Experts of a small language model: 88.9M parameters, 128 experts in each of 9 layers.
Below are experts of layer 6 (counted from 0) of a mixture-of-experts language model. Rows are named router (the router's row for the expert), down (a neuron's output weights, with its number) and show model dimensions 0-255. Each number is 500 + 25 x the weight over its row's rms, rounded and kept within 0 to 999. Numbers have three digits each.
Before each expert's rows: "comes before" lists some tokens at least twice as common just after its tokens as in all text; "raises" lists some tokens whose logits its average output raises strongly, later layers aside. This comes from a sample of Wikipedia text that the model never trained on. Tokens count by the router's weight.

# expert 84
comes before: "s", "ion", "ive", "p", "ible", "ed"
raises: "s", "i", "o"
router:474499457552516482521495495449498510525493478467481527451506502505474507511497466476487524482512512501499507485528505466466468489497491533472513481498510542468549529476493492459495443533493520527492497512518518497445482540480489519505458486482513494470463442469469471524514489465505537480525486497545497498517489527534483537476510485560449524497517500453516529495499534496521522481526491513531510560508486490513516446526489466491502519507467519512491475505533508533516491549497466516528471460455477474511508499510478511520494508484477487492508532499489507522531497472481492504477444494517477488481465508474496467503484475549507487554477516540457507520492494512477515514506501466568532487483489519480488471487449518505525502497467472503471557502485553522530514495469509
down0:479495512506499531526495500486506527478510488487458508502460460516516498490477508504526487510516506558498542475522479467480464523490489516482512501489516501509480499473468473457518490525515528469483491516504523537503490494464496513482517493513494510464530536542489472532474506508528517517524522462483522471496491486480538489520482485454485548498475465475468533522506502505502540475557474502487485521494478466512537458472482515527553501471496530453476514543547521486507462501478516544448473476487473540475507466474479528497499501455484482501510470488460507540502509516454525564506484484492500509507518516498520454485463541529505500531511513494474498501492494524446477475466495449505505480517529493501461547454534470543460502504527520540466477534484487524520495476438502

# expert 58
comes before: "s", "==", " ==", " of", " life", " career"
raises: " ", " and", ","
router:505490494516521495479489450518488466506473505462514489528507491526478526477525526515520509509459523510538499446484499503460503480515495488531487489524490477538459478513472476496496471528530512534527498464520452508484487489492496474487554494515521486505538525520490479510442523492537473478492530505456528524497491462445512500509468527550469517527529535465540521478509505504454525508475530531493524518499471455473471503535498498481489465534554482508485536475483494504481505489513515497471465474488535489483459480503520495521517526537522478534467509520500442500524513505527523443535480541537469545498506448491474499519486507499523534496527467496526524540529446494484469523467472503522498499511499462475505477539481508526481513527523502503519506520551496478470494494447508
down0:514512530526481492527525553505503528459540535471514513499516541503474510544537504505473457476511532492497528529486491541473509466482484473458542530498512551500507505497528487492469423415478522511501532509509527471517532497494529472528455496529511474483496479475555496500470508468444466484538508528512480465526493512537529473484524448437478524460460509483517460491501500494501541457532493474468469493529505462485520480532461493486520497512508522508503435499498455526450501484479479479524517510489472502512498500469497530512498496544515502489515495502501476479529510484525515464543525515502524466489498482522495488513480526509499519527511516508513493504464499466496469514506522508492518512472512492506485477489473504459474516512544473496497502467524511483476460517485475

# expert 80
comes before: ",", " and", " of", ".", " in", " for"
raises: " and", ",", " de", " in"
router:526498490532501488492525474514472520489504459470516478507474513531461525545487548522502509534479509510521541524489494491445512482535458519514493509490478492486531501490469526499533489495480471527519480515533486478478539477446520483495497506508516528484511528509476488532511563507523475489535532476463500475495497488517523480502483522533482511502491529475513521514486465457460504491488471553538504516479497518494497526493485487475557503468459515501526554476489499543530546540510488497529470498442499465516492465490483447488515485468517536485501531484560498518534508497508563494469534486515500569482498498519543499504493499497505474490518446493437504506509470475441500497482487511511564480495485529456500449473506502492492485511519472483468516510506484504474513504486525
down0:526495465468501521520494498506506503522500548533473492471532495508529542516518491490486458496506513488483444496483536535495520513481484546492492476517507488467489455520494547466528468444515509466522491521491517514434531508466471508506480490471513526457517530463540494528506517484505493476472513499496508511522469470526503565473483499448508486491515521503544498502487505557493527519504510524507480520473519471512492498478464488517483501522475513509496536504496481479500547479496488448518561519463495521445531488531499519514511494511511488503483477501444507431499530527503506459506548528511515500526527500492506477491469478495535488535466454472485544550463546515459468481517500465516487495460457481490492483510511506477505491450515520519522541495474512475464492519501493

# expert 2
comes before: ".", ",", " in", " of", " and", " to"
raises: " in", " and", " (", " ", ",", " a"
router:496475514529512480511473469507496514477524508453515494543484519548518505518482537459507498481515504488511525513479525465537512551533505506504528515500515454516519487559467486525512457536508454471526472492450494507494516489475501506516510541485520502462474536529526505524485497451506495513492511514529498485454524483495517459508493486538499525485497518511454507445446483476479456505545493488522482539509505464468498483515506521495546458503501552447506464467502499496527510461464484510464496490524542479519493531492508470505513514479490506448484472483509471489512488490524545489471473506517503489461517493497482489516486519512563466520556516548514509497543488508468498523506510540481467515505510494507467498504464553469506490538457477509493495549517533511523521530506531
down0:504481560469501438515492493516485483517507508525516496523502506444480444477526500462500514477485504521504529475532545511495536520542509513460484515495467522483517511511531525533477505510514507507486490487507541534487472464500501503483511538526520538476461518531536519513461472501508523562500532500518531522492540488518493494498486502509454460553496498508526516497488482468502461535491518499506478521511532469534494503474494496495505497480510461489464472463473519477534519519486535467511515514486527520569475528478549519485462515486535502444496497505498512472523500513525507460467523518526495467510482547479519476496512539521526495460515514480525474521496507552490523536492496512509455453522533476534508491498512536549513455502479464534449542536498494488494491491485522

# expert 88
comes before: "ed", "it", "ant", "ive", "ru", "able"
raises: "ig", "ru", "it"
router:510518464525483479521492482469501445527478464495490541433537471490460499496494454512509503462527478500503551495488505468488461511507498532453546464517529529450550496492522499491488486530505507498550490484513523488470476548473478520520472506499542513496507475482480500484501469491516542518517509475555503506539506524523481502484505478513504504475506519447500522478527508495519483480503525512505496578500466498468486479510492484482457481474465504512463461482497525483509460525531443501477494467498468457498507490474520499518474517496489434536482515518523539522465517515515486502500479484533509466467494512475505480523469521500501475563458521519492494493504472500493502517499517530517537530544515539518474476493520480507485479498515481516466533509460556514517529530530482
down0:492515514521526528490493521483483456496494554488473517536475485525495519508495521473450523487501494509495511490512507523556478556472528518498488474490506472448497523519469510493502523517465472494461522491488507526497534518450525516495472477463504474479509472518510525503504494512509473505508520513459476523525533521499462514480456486445493490531428510491534500451491488464466498538504518510522500497502456517502495526481511487505473461474496498476522469462507439493522506518495506559489509515492488522487525481480473456512479475500512484511483492516459499521534552535498523466538538511479473530482487495491523474464451535503529514501531492507500515491471536471466502570518461484541513517445460504484506501510505469463472468523462527505485449467507506531509514472531495

# expert 35
comes before: " |", ".", ";", "–", "–1", ":"
raises: "vel", " |", "."
router:520525497494530475500511455489504527531530549553497488479490516512470526460529505549473505499502492535507449527482478508537473546507508477496469534539500444542501469458481495515474489477498493483469523516499478487532533489511547508496478486469488471484500524499559532523487470501470508485504446524473496498471524465496527509476519482501494493472512496508517513494475543483451532496513504487494487503520483520495508543493487550500476541523550484528499478499488501490520521513453534497494490540521470553510447498528500509457523539497493510537505465515486492503507466514507504550472506494518492495515507476497512474531525475547454493462461508486509504461488535477482468503475519479506477509511508538547508506542523506498487447466490533503528497455467478500514453439517494
down0:510486506515471523481523492510527521563490519549495479481476491510472496481497522504500551558519475473506541498486468525476488496508505524518520494512441452496499516470494495506472463482509503473470510505452549541507479487478528518470504522471497515505539462475469520551501475518462443477466516466456511489490512460530457486519488514453461478470462500506509524532508500493467560502517511514481481460541491496440519555507481535529479485462504510504525497506486532501464458540508492497499489469505507492511490505479478498522472498489490476457510490494510469511479466542467499483466502535530544523486486495519487521464487526535474452513477525536498504511476502482516525542467514495505501542528525469519554521487492507486510475500515521479481531455473512487514520490473512

# expert 56
comes before: ":", "s", " |", "\n", ")", " ("
raises: " |", "s", " and", ";"
router:507492545486545492511489455451464458485538467470537494482461510545482536489524524487497504515534523498516479504493468490491463514511445488498514530506510467543470464492465467495523480536498551488520467503508466480489527502503485480487527506490504526524501543531506501494462486459487480478486525509526514501480528432482497446495482521517488522518473521492510545487477474501450482553454519493509505517515498442493509530522464517513469482493510517472531536494501498488526524482533503483492480457500498485487445446479498520506505516470516478537461512514522491546455550481492512487494487522517516488530491473514534464523501478516487477476502481491500546474507480550467435489511474504480477489463485502503502479533467490500459512514527492491545538515473529499469494504477494
down0:519527480478475537476510516463481523489446511513466535528504531497499517560494438500455540524524471472506489527528453474503511498473527517497502489496506497528472553492536425446471484534483525524529483503481498505532464521537496496483519515487516492493481503526476462482512478530474461511525490503466516499506524500476528475493561503476479525438500490450503462457544478471479491499502528502498503487504527490538515504485501532513531514482463495531528551528521541544507521519537502534510541497498479518490499504475483506530515490506499487518475498492502533458510454439518501518489487518522504514487438534525528531485480489528528496499547484520486517510484494465509515492526487519476521529493522515505489504527481481515498506484509524455503533537539496501513500455526497

# expert 79
comes before: ",", ".", " |", ")", "–", "–20"
raises: ".", ";", " |", ",", "\n", " ("
router:505522490522520480506507495467463538502476537498486471547474521508501514498548481524498534485453490507496553535529501465484523528514510474525483487470459476470456428510511482440486510532497476509483491467468505517513543512506503476538474532508468490525482538511532493509477488478455476519536500499502519501486486481535513487488487464470529492507461472540483490471504491487490463511515449507536492513452513514480462490444510485476498489520493494445487458472553494571479538478521529522504542517507517495484472512491491466468534515473482505473494440505476445485525502476470478518467500453536483534476526472471516525512503470478506513491536519498504465495489494504482474508491486528526510525506505468520502535522468503491489479517524517539516540497517469489530491511512501
down0:503543519577502476513500499513482514503475472472521522460466524510517504499493540502491562487487507547485507527465503518499479494509507449481435464460476507496521519502534549528480486482480528491490473500499483485512489505495484485521492463441511522504477454499440535457477435519458536505503508496548503486522516516464484556565506504504461545473487484510476487537520469498496502503486531490487491514499476483530506467476512502518513502518537490533466472482545508473503470469497475506519542527466507495523520523519469452509498515483514524526495506518489500530541496513512452474481472480506509478528494515507497502517448511497494505508515490494543490492429504521540468515484491535509490538520500499528500521494514470498477488513509561503449489507525501508533507493512470

# expert 0
comes before: "s", "e", "com", "ad", "ne", "app"
raises: "ad", "s", "e"
router:514510512488466501508500517501511522491486500477521529479546548469490454483455528457505457523529484480494478454516498487528517499510521481489495508472478525492492484549508530471479508495526493488473466451486515509540452515463547540511472511467501487472471501513538480476509499519528492491526502533474499493520522537523486528519451501460477450482485498482496499511515469536531496492496501509517497485523459485477479498489490500539474527505523546498521531469549531490543521478494433528536471502511502505504514516521505505508493481525550522447541525502461531457538479494521518528468495530467460471526466489491493517452487529488487529496501532519539516496538486473502544505468531553473503479529504487506492510528555536492493481504508502542470510505571513487501492486487495
down0:484469503478458491522473460513495432520520554451468439512513509486538456480445503484490501509485496518503456489512489507443522498513510457536488527517475488486498486513548447527492498486470494506539517514518457475510507494525505514483491467502468507507536566481493549547529517519519487482523499491498509502499535533506533527509485496552517506485534522514445479537507515538519469516521509521449502497536491466500488529510503465502527491514499513502502502516542512513513529476521486512496538478494497505489512544483489490470495520455515526502497489464480497449527498504488480532474481497509532496475478490533553531477461486507493484479482488505457507419465476524467510472469499507528481546495526520470516457501472525509519498517511500507513497520506500444505522524503517

# expert 27
comes before: "ic", "ist", "al", "e", "ation", "s"
raises: "ing", "ed", "es", "or", "ic", "e"
router:488519499524496481524516519496524463484459508498507542507481497464471518490522441501547485497474520543493534475524518468496475516549476497505526470482495556525532490492503498470511467516468510505457504511494517493450510507446465481494490484507518521547470484479464505517530492538505538527533526513552478479552460502517482523526520475473478477515538491514521535545516542471507515502512509491495539460468493507545538453538464538478517496488518461528483518537509526498512501548493538506556494496485509472495500471521505493524526501463492488518510504478544501504482492481485515492480484520527491493523528486531531513507477548497479448519534515520577541491539528551506523516523505541507491495476487529489493475466530504492520546505522496479504513492481521512519511475504502
down0:499529484507510480525504441521528510491446465504528505525509496476460502467468518516501484525480490473478507517514501492478521480488518494527487473490510502534517511527490523528474493531484506496529524488487452454507485488499496416531484503460510490510483508498490505510462458465478496510520477529502511506466498486475508465511490521463505529501485477497500496499502507490508521500488510471472530518466511489478477506470495481488533493437548502528473537498483522465507473489496487492530518453522516518506512475485531521518503479545534480485504515523526458500487503467468530453496525455461515471528549449512528517443469547482511468505482527572535531526528507507494532536544492529477444504459516500475536475519526478488482473491550435472473498518459478511517501504510507

# expert 43
comes before: "ation", "ive", "ing", "ed", "ual", "ic"
raises: "iv", "ive", "im"
router:496510502518532492510497504474524474529529508521483500519527511489468518479540470504482459458480519513526554482466518457476479493506460495511473479511543556507559481469526483496546553479483480510497483515482488539494476500476463498471520510535524493462511528517480530522507464475551479548490481503476490509483492514495483508474481472479497475490501503540508544530507563488505473491505503525536528514504480503454498499473518520450445529441506475486494513484510511494492500511536435468524510520481475480509516514435510492483480488509502483538505490501512497519492504532500467476492499513557524444523520488514513472493478490488509473466475493516463569513526494515479519530508506511489478481453508539478513496465515461537468474496501490476452514490480511476526544512483478
down0:524525508448514510520478548479513506503544518498466508535462512492480483531536539525552511447468506527506480476519497459482492492510482464478479484429539485485493485483451488489520497484486538524515500522456481504475481507514484536491494487500519514499474498508516441471469490467480518500482503469472538491484505499523505517554528506527477508456469524458517502519493473527551441498544485527516497494502528460509483523456495539491500496503495493500535473481533505479524469538530509514471475449509529512510480519488526505526466536483492537480483474533487484520490496541514502484458513496495525529482454477498482484501499442503543542524497508565484546470503500485523529483534512482459527502482498515519468451473469490506502468475502505491481534510473522528492498507507518